python train.py --d_expert=256 --hidden_act="gelu" --balance_loss=0.000699 --parallel_block=true --learning_rate=0.00626 --lr_head=0.00396 --max_grad_norm=1.0 --max_seq_len=1024 --doc_mask=true
Below are experts of layer 8 (counted from 0) of a mixture-of-experts language model. Rows are named up (a neuron's input weights, with its number), down (a neuron's output weights, with its number) and show model dimensions 0-191. Each number is 128 + 24 x the weight over its row's rms, rounded and kept within 0 to 255.
Before each expert's rows: "mostly gets" lists some tokens that are sent to it at least half of the time. This comes from a sample of Wikipedia text that the model never trained on.

# expert 2
mostly gets: "°", "would ", "″", "′", "may ", "will "
up0 [164 160 140 147 101 159 129 106 136 157 144 146 144 170 123 125  79 121 133 151 122 133  83 139 126 129 111 120 111  78 129  89  98 127 133 138 146 181  86 107 130 103 168 135 149 143 133 147 181 155 125 105 166 128 145 150 121 140  71 127 157 174 132 135 146 134 126 124 138 144 136 128 132 106 116 104 119 140 140 160 138 172 105  99 110 138 164  91 120 123 153 103 131 147 149 159 105 159 146 139 133 166 135 128 121 151 170 119 130 121 135 148 131 146 131 111 143 102 135 122 128 135 132 127 132 107 125 143 137 107 131 107 135  96 138 114 124 146 100 136 163 112 106 111 123 112 136 133  49 136 107 175  98 110 117 137 130 173 144 130 170 126  99 137  92  99 157 128 165 114 150 141 159 158 100 123  89 101  97 173 114 113 114 144 162 151 106  82 135 133 135 112]
down0 [ 76 118 107 131 113 197  68 134 143 133 156 164  95  92 129  99 145 129 125 146 102 151 165 147  48  99 125 127 156 129 140 150 153 140 153 141 142 119 115 131  80 119 119 140 136 146 124 117 130 148 116 130 153 153 159  98 139 154 127 176 120 133 105 134 116 143 178 137 161 111 114 141 124 161 120  93 170 135 169 139 108 115 149 175 137 162 135  93 108 141 167 124  74 101 131  83  79 124 142 136 120 101 145 133  88 119 140 165 145 104 125 108 153 112 111 153 151 111 134 137 132 105 120 132 131 119 143 160 127 141 147  66 149 101 139 110 163 107 119 149  81 160 139 135  98 154  90 157 150 160 139 156 159 124 144 163  95 140 103 126 114 115  93 130 136  98 120 106 120  89 131 133 163  83 112 124 123 119 168 112 144 120 145 101 135 112 119 112 110 156  76 116]

# expert 4
mostly gets: "some ", "this ", "new ", "other ", "area ", "many "
up0 [136 159 175 137 121 129 130 160 150 107 162 145 146 131 140 126 178 174 134 121 149 107  94 133 106 123 121 157  92 127 109 130 153 107 113 120  97 114 116 131 113 110 101 138 148 123 106 135 134 127 104  46  99 128  94 137 149 130 117 145  92 158  96 137 132 142 101  90 186  94 118  94 117 134 105 129 159 131 155 154 127 135 103 165 126 156 111 135 146 122 131 108 100 136 130 119 108 143  77 126 129 143 119 160 123  96 139 122 101  96 125 144  88 143 141 125 138 108  86 137 138 150 149 110 128 151 117 100 111 111  75 112 131 154 113 158 164 124 140 129 146 102 151 157 123 136 170 129  80 180 144 123 107 144 139 152 160 145 128 117 162 133 118  75 157 123 152 111 150 158 145 177 118 144 141 142 156 133 141 103 177 131 109 128 128 153 150 111 135 156 144 138]
down0 [ 96 169 151  90 134 142 121 187 151 115 114 132 122  77 144 140 109 117 118 138  97 135  92 114 151 152  95 125  84 131 177 137 116 120 150 134 133 121 166 148 146 169 145 132 127 136 108 135 156 107 118 137 106 161 100 137 133 125 168  95 119 138 138 172 118 135 126 114 141 160 150 123 123 101  99 173 120 131 116 112  68 141 150 140 161 114 120 149 134 125 148  68 145 115 114 106 101 115 123 102  80 114 117 161 144  82  94 155 145 147 139 147 112 118 130 145 134 148  80 143  76 134 155 179  81 101 119 112 116 164 135 137 153 145 104 174 149 128 163 138  75 112 148  85 105 139 149  93 153 135 148 128 186 145 149 101 130 140 135 144 108 131 138 102 109 120 103 129 111 163  99 127 145 110 180 195 102 136 130 129 119 127 153 115 173 120 148 127 127 136 108 151]

# expert 6
mostly gets: "John ", "i ", "z ", "ina ", "ara ", "ov "
up0 [ 68 129 123  73 146  99 117 124 118 111 138 118 105 122 139 151  92 115 157 136 129 155 136  77 117 155  98 171 113 131 113 127 114 123 140 136 174 139 113 125 112 134 151 118 143 191 137 116 107 132 135  96 105  92 165 114 170 125 134 114 140 124 122 134 130 157 162 114  93 159 118 165 127  95 107 124 138 168 150 148 143 151 114 176 192 119 128 109 141 116 162 142 100 176  87 130 108  72 129  71 114 122 112 152 105 159 141 155 173 121 126  90  98 109 101 115 131 119 113  75 109 152 143 113 148 141 136 123 149 111 131 148  88 146 142 154 171 131 104 107  95 116  85 132 126 148 125 137 130 114 109  95  99 167 151 153 116 154 105 120 138 136  86 151  80 133 113 164 174 162 133 133 155 154 105 103 119  77 153  84  92 110  77 129 115 173 109 135  86 146 138 127]
down0 [134 127 151 142 112 160 119 135 163 124 132  99 143 113 189 104 112 164 123  97 139 145 139 139 154 113 139 132 153 103 100 146 136  96 117 117 125 110 123 127 149 112  89  66 121 167 136 124 113 130 169 168 113 139 130 140 151 138 158 129 180 109 157 143  89 119 120 137 112  84 128  90 123 120 112 202 100 164 177  71 156 121 113  66 113 120  93 127 128 173 122 149 143 143 100 115 144 115 115 162 105 163 121 115 112 151 154  95 117  74 131 157 114  89 131  96 103 108 130 169 132 132 122 118 133 150 130 107 153  99 110  97 139 119 132 144  75 111 170  98  85 145 155 115  98 143 103  84 157 129 154 141 148  90 138  84 157 152 164 147  90 113 135 136 142 114 146 142  92 163  87 155 123 121 184 113 131 137 168  98 130 144 150 156 125 104 101 103 129 169 135 136]

# expert 5
mostly gets: "U", "Z", "Mar", "V", "E", "Q"
up0 [181 136 189 138 158 140 159 137 137  86 130 131 127 125 179 135 104 125 154 141 153 190 116 125  94 143 119 132 117 104 151 163 144 157 115 155 149 166 151 170 175 140 159 145 142 141 164 119 133 119 131 102 109 124 111 157  94 169 119 124 127 137 112 105 125 108 122 130 116 108 148  94 160 152 111 130 173 160 115 145 133 120 130 121  82 101  85 136 114 137 137 127 139 100 144 144 139 151 139 101 146  97  98 164 117 127 160 102 138 123 105 109 115  98 134 151 147 169 141 116  76 105 118 109 137 139 111  85 156  84 108 108  92  83 162 122 110 151 104  75 118 115 112 144 129 109 149 112 134 136 109  72 101 160 136  77 105 116  83 145 151  74  76 122  92  82 137 142 152 123 158 149 153 117 144 125  91 136 104 112 102 123 135 124 133 133 110 121 133 104 125 151]
down0 [111 110 160 138 144 111 150 109 120 139 133 137 108 134 130 114 101 109 127 120 108 128 128 145  98 117 146 131 147 133 117  93 141 174  86 181 128 122 121 129 145 148 117 169 118 113  95 157 145 137  88 108  89 143 144 116 142 113 104 128 118 163 112  97 131 103 134 145 113 144 102 122  89 132 149 119 127 152 133  98 129 131 132 131 146 117 103 136 110 139 122 177 140 131 142 142 127 108 108  77 100 123 175 145 111 130 151 137 142 184 189 124 179 135 145 118 124 119  98 124 143 155 129 153 140 121 118 142 170 121 158 121 122 142 125 119  99 163 122  82 100 100 115 124 180 129 115 147  96 135  87 150 160 101 163 128 134 141  93 150 151  93 199 125 124 140 157 132 134  92 100 128 133 154 107 138  98 141 162 117  96 125 113 153 128 111  84 139 123 146 131 120]

# expert 3
mostly gets: "season ", "film ", "released ", "his ", "began ", "album "
up0 [144  67 113 175 121 119 135 137 140 133 163 146 113  92 163 144 136 161 128  85  82  95 149 117 176 132 111 123 174 112 143 157 115  91 119 122 163 115 135 139 163 109 112  99 182 145 113 115  70 130 134  95 126 149 104 101 118 117 115 118 134 143 132 125 130 133 109 125 146 127 138 151 114 113 117 109 158 133 144 141 120 127 148  87 157 145 110 124 125 109 141 164 133 105 128 134 157  88 164 148 148 160 176 158 163 143 119 118 138  96 107 117 161  81 114 122 142 148 143 138 104  88 110 133 179 157 119 128 133 144 105 150  97 133 176 164  93 122 117 117 135 162 135 136  92  83 124 114 114 104 120 121 138 167 144 123 138  94 132 102  97 134  89 113 132 195 127 126 157 127 147 115 135  92 118 112 139 165 124 123 119 117 141 172  91 121 169 165 133 182 130 106]
down0 [135  94 156 120 136  93 146 111 119 119 136 127 149 147 160  92 130 133 168 149 187 175  97 141 131 146 125 132 126 122 138 176 111  98 112 138 156 121 125 127 124 100  66 109  79 123 135 143 122 134 120 150 124 132 120 130  98 125 133 124 128 106 132 144 172  91 138 139 127 122 128  75 172  96  99 142 119 133 162  91 104  92  92 149 158 129 140 112 133 112 155 151 102 157 132 120  89 160  92 119 112 162 128 111 148  91 163 103 115 131 118 169 159 105 125  99 113 102 123 152 123 138 125 158 109  81 103 141 115 145 103 144 155 129  87 122 124 122 163 115 131 103 113 151 172  94 131 122 112 110 124 136 140 136  93 132 109  92 125 127 123 127 134  64 105  95 131 125 183 127 143 111 149  97 139 168 109 138 139 169  83 174 177 130 149 166 128 125 150  93 125 159]

# expert 1
mostly gets: "\n", "\n  ", "–", "until ", "when ", "\". "
up0 [125  66 154 135 159 143 123 161 103 118  76 120  83  80 123 124 130 103 105 179 153 150 142 127 166 122 130 156 137 144 114  91 174 144 184 151  80 136 127 143 111 105 129 105 105 142 123 112 129 127 135  70 136 130 114 156 132 155 156 110 115 118  97 138 124 154 202 143 108 147 146 143 156 120 151 158 101 134 142 152 124  99 163 140 137 148  97 121 162 130 127 160 144 136  95 115 116  99 118 150 106 117 119 103 130 115 108  93 124 150  86  98 129 132 126  79 119 107 106 118 175 179  91 135 163 107 111 117 142 121 133 131 146 126 115  90 143 154 146 146 130 105 111 188  96 119 120 109 143  96  81 176 117 169  94 101 168 125 103 145 142 122  92 155 141 103 120 120 141 106 116 119 119 124 118 153 151 147 133 131 148  82 130 143 152 144 102 136 148 138 124  77]
down0 [105 146 121 135 164 141 109 125 123 132 100 122 110 146 150 149 145 106 161 151  97 149 139 161 165 124 118 114 170 132 154 108 187 111 152 101 180 103 189 126 136 128 164 154 121 155 112 107 103  92 149 150 124 168 149 128 110 137 148 152  91 163  94 135 105 151 137 127  98 134 158 134 153  94 113 146 130 133 129 107  89 148  96 112 125 132 126 102  92 123  89 135 117  89  99 127  98 153  71 140 117 110  74 145 109 143 123 100 158 113 150 163 144 106 101 123 160 108 112 108 145 112 110 162 127 160 152 138 136 141 142 170  91  98 104 153 138 131 154 165 147 119 127 118 131 161 108 150  68 147  95 132 143 117 131 125 165 137 128 145 137 123  90  95 127 123 129 134 165  90 106  93 129 112 161  89 148  60 162 109 106 101 101 169 136 155 160 162  79 134  88 113]

# expert 7
mostly gets: "201", "198", "199", "200", "202", "197"
up0 [116 155 161 146 138 170 147 133 123 148 121 211 117  92  76  92 117 101 125 106 135 136 153 148  99 143 100 127 128 176 123 116 175 141 142 112 151 121 141 131 126 124 121 105 137 114 106 163  91 129 126 117 140 127 128 144 147 138 165 137  93 119 126  86 147 149 117 192  98 102 101 148 117 110  80 167 117 156 127 144 106 167 118 160 145 125 138 141 151  98 177  92 122  75 130 130 109 121 103 123 110 143 119 107 136 110 126 137  88 146 116 121 123 139 114 131 160 113 141 131 131 134 116 154 136 156  89 122  93  98 176 151 105 147  87 131 177 111  94 160 104  93  92 143 112 134  96 155 136 125 111 113 100 140  88 148 127 133 143 121 146 145 124 117 122 154 123 128 125 159 109  85 107 145 132 122 156 165 132 126 124 151 143 150 121 114 175  89 119 136 114 126]
down0 [ 94 151 170 124 140 130  92 110 104 165 164 131 157 107  91  77 103 159 114  96 145 135  75 112 140 105 107  81 160 115 127 130 138 134 163 153 145  95  90 128 139 111 169 144 145 151 159 115 127 135 115 131 110 148 114 155  98 165 165 142 106 160  93  83 141 128 128 126 128  94 139  90 117 139 117 141 159 106 130 141 134 134 132 154 125 125 108 177 138  91 122 136 108 115 131 135 159 140 112 125 124 141 144  76 116 177 107 119 148 148 160 117 109 114 110 119 109 133 110 115 122 173  77 137 157 123 148 152 142 185 100 117 151 134 123 170 141 119 153 106 125 116 114 144 120 124 160 113 117 134  86 154 139 132 169 146 146 126 171  92 116 117 123 144 148 131 123  95 101 181 105 155 125 151 141 177 125 125 129 132 121 122 158 166 140 129 124  66 148 115 174 135]

# expert 0
mostly gets: "6", "2", "4", "7", "3", "5"
up0 [134 141 125 129  95 148 148 114 147 170  78 140 149 150 115 188  78 100 149 103 157 169 137 178 125 174 130 112 106 139  81 132 134 133 142 143 117  70  79 109  85  81  84 108 115 134  98 157  81 134  95 139 130 133 119 115  71 156  96 106 134 131 131 129 155  95 162 117 161 160 124 123 134 126 163 125 165 142 113 144 147 111 122 137 117 148 121 108 124 123 148  98 165 125 155 167 109 123  85  90 128 157 122 167 136 143 133 149 134 142  76 154 142 122 120 126  93 134 129 142  96 121 179 110 146 125 149  90 127 136 165 201 143 137 138 133 145 152 154 113 116 113 147 147 149 116  86 155 132 111 149 129 141 154 113  92 148 117 125 127 109 134 154 145 125 117 163 108 142 139 176 142 114 163 164 153 149 150  90 128  93 114 136 124  69 145 149 128 152 155 128  72]
down0 [105 137 127 124 125 112 111 111 135 161 111  77 112 135 158 163 125 103  85 116 117 159 115 134 149  94 130 144 152 170 153 163 100 125 182 159 104 150 126 120 141 139 130  98 130 141  95 106 119 120 127 105 127 195 123 165  91  91 101 116 154  91 147 127 119 178 107 137  79  45 121 119 128 129 124 121  58 120 128 135 113 113 130 118 150 139  92 119 138 132 130 153 119 150 132 119 141 152 126 174 111 123 159 148 110 175 130 145 126 144 144 120 121 157 144 122 158 109 158 134 153 154 112 185 130 177 128 111 141 158 158 124  99 117 170 100 166 167 142 173 124 133 110 158 112 134 123 141 175 183 137 115 108  85 140 102  73 126 122 132 124 155 117 115 142 149 166 110 148 114 113 138 125  93 159 132  89 107 137 125 158 117 109  92 125 163 103 123 167 146 110 134]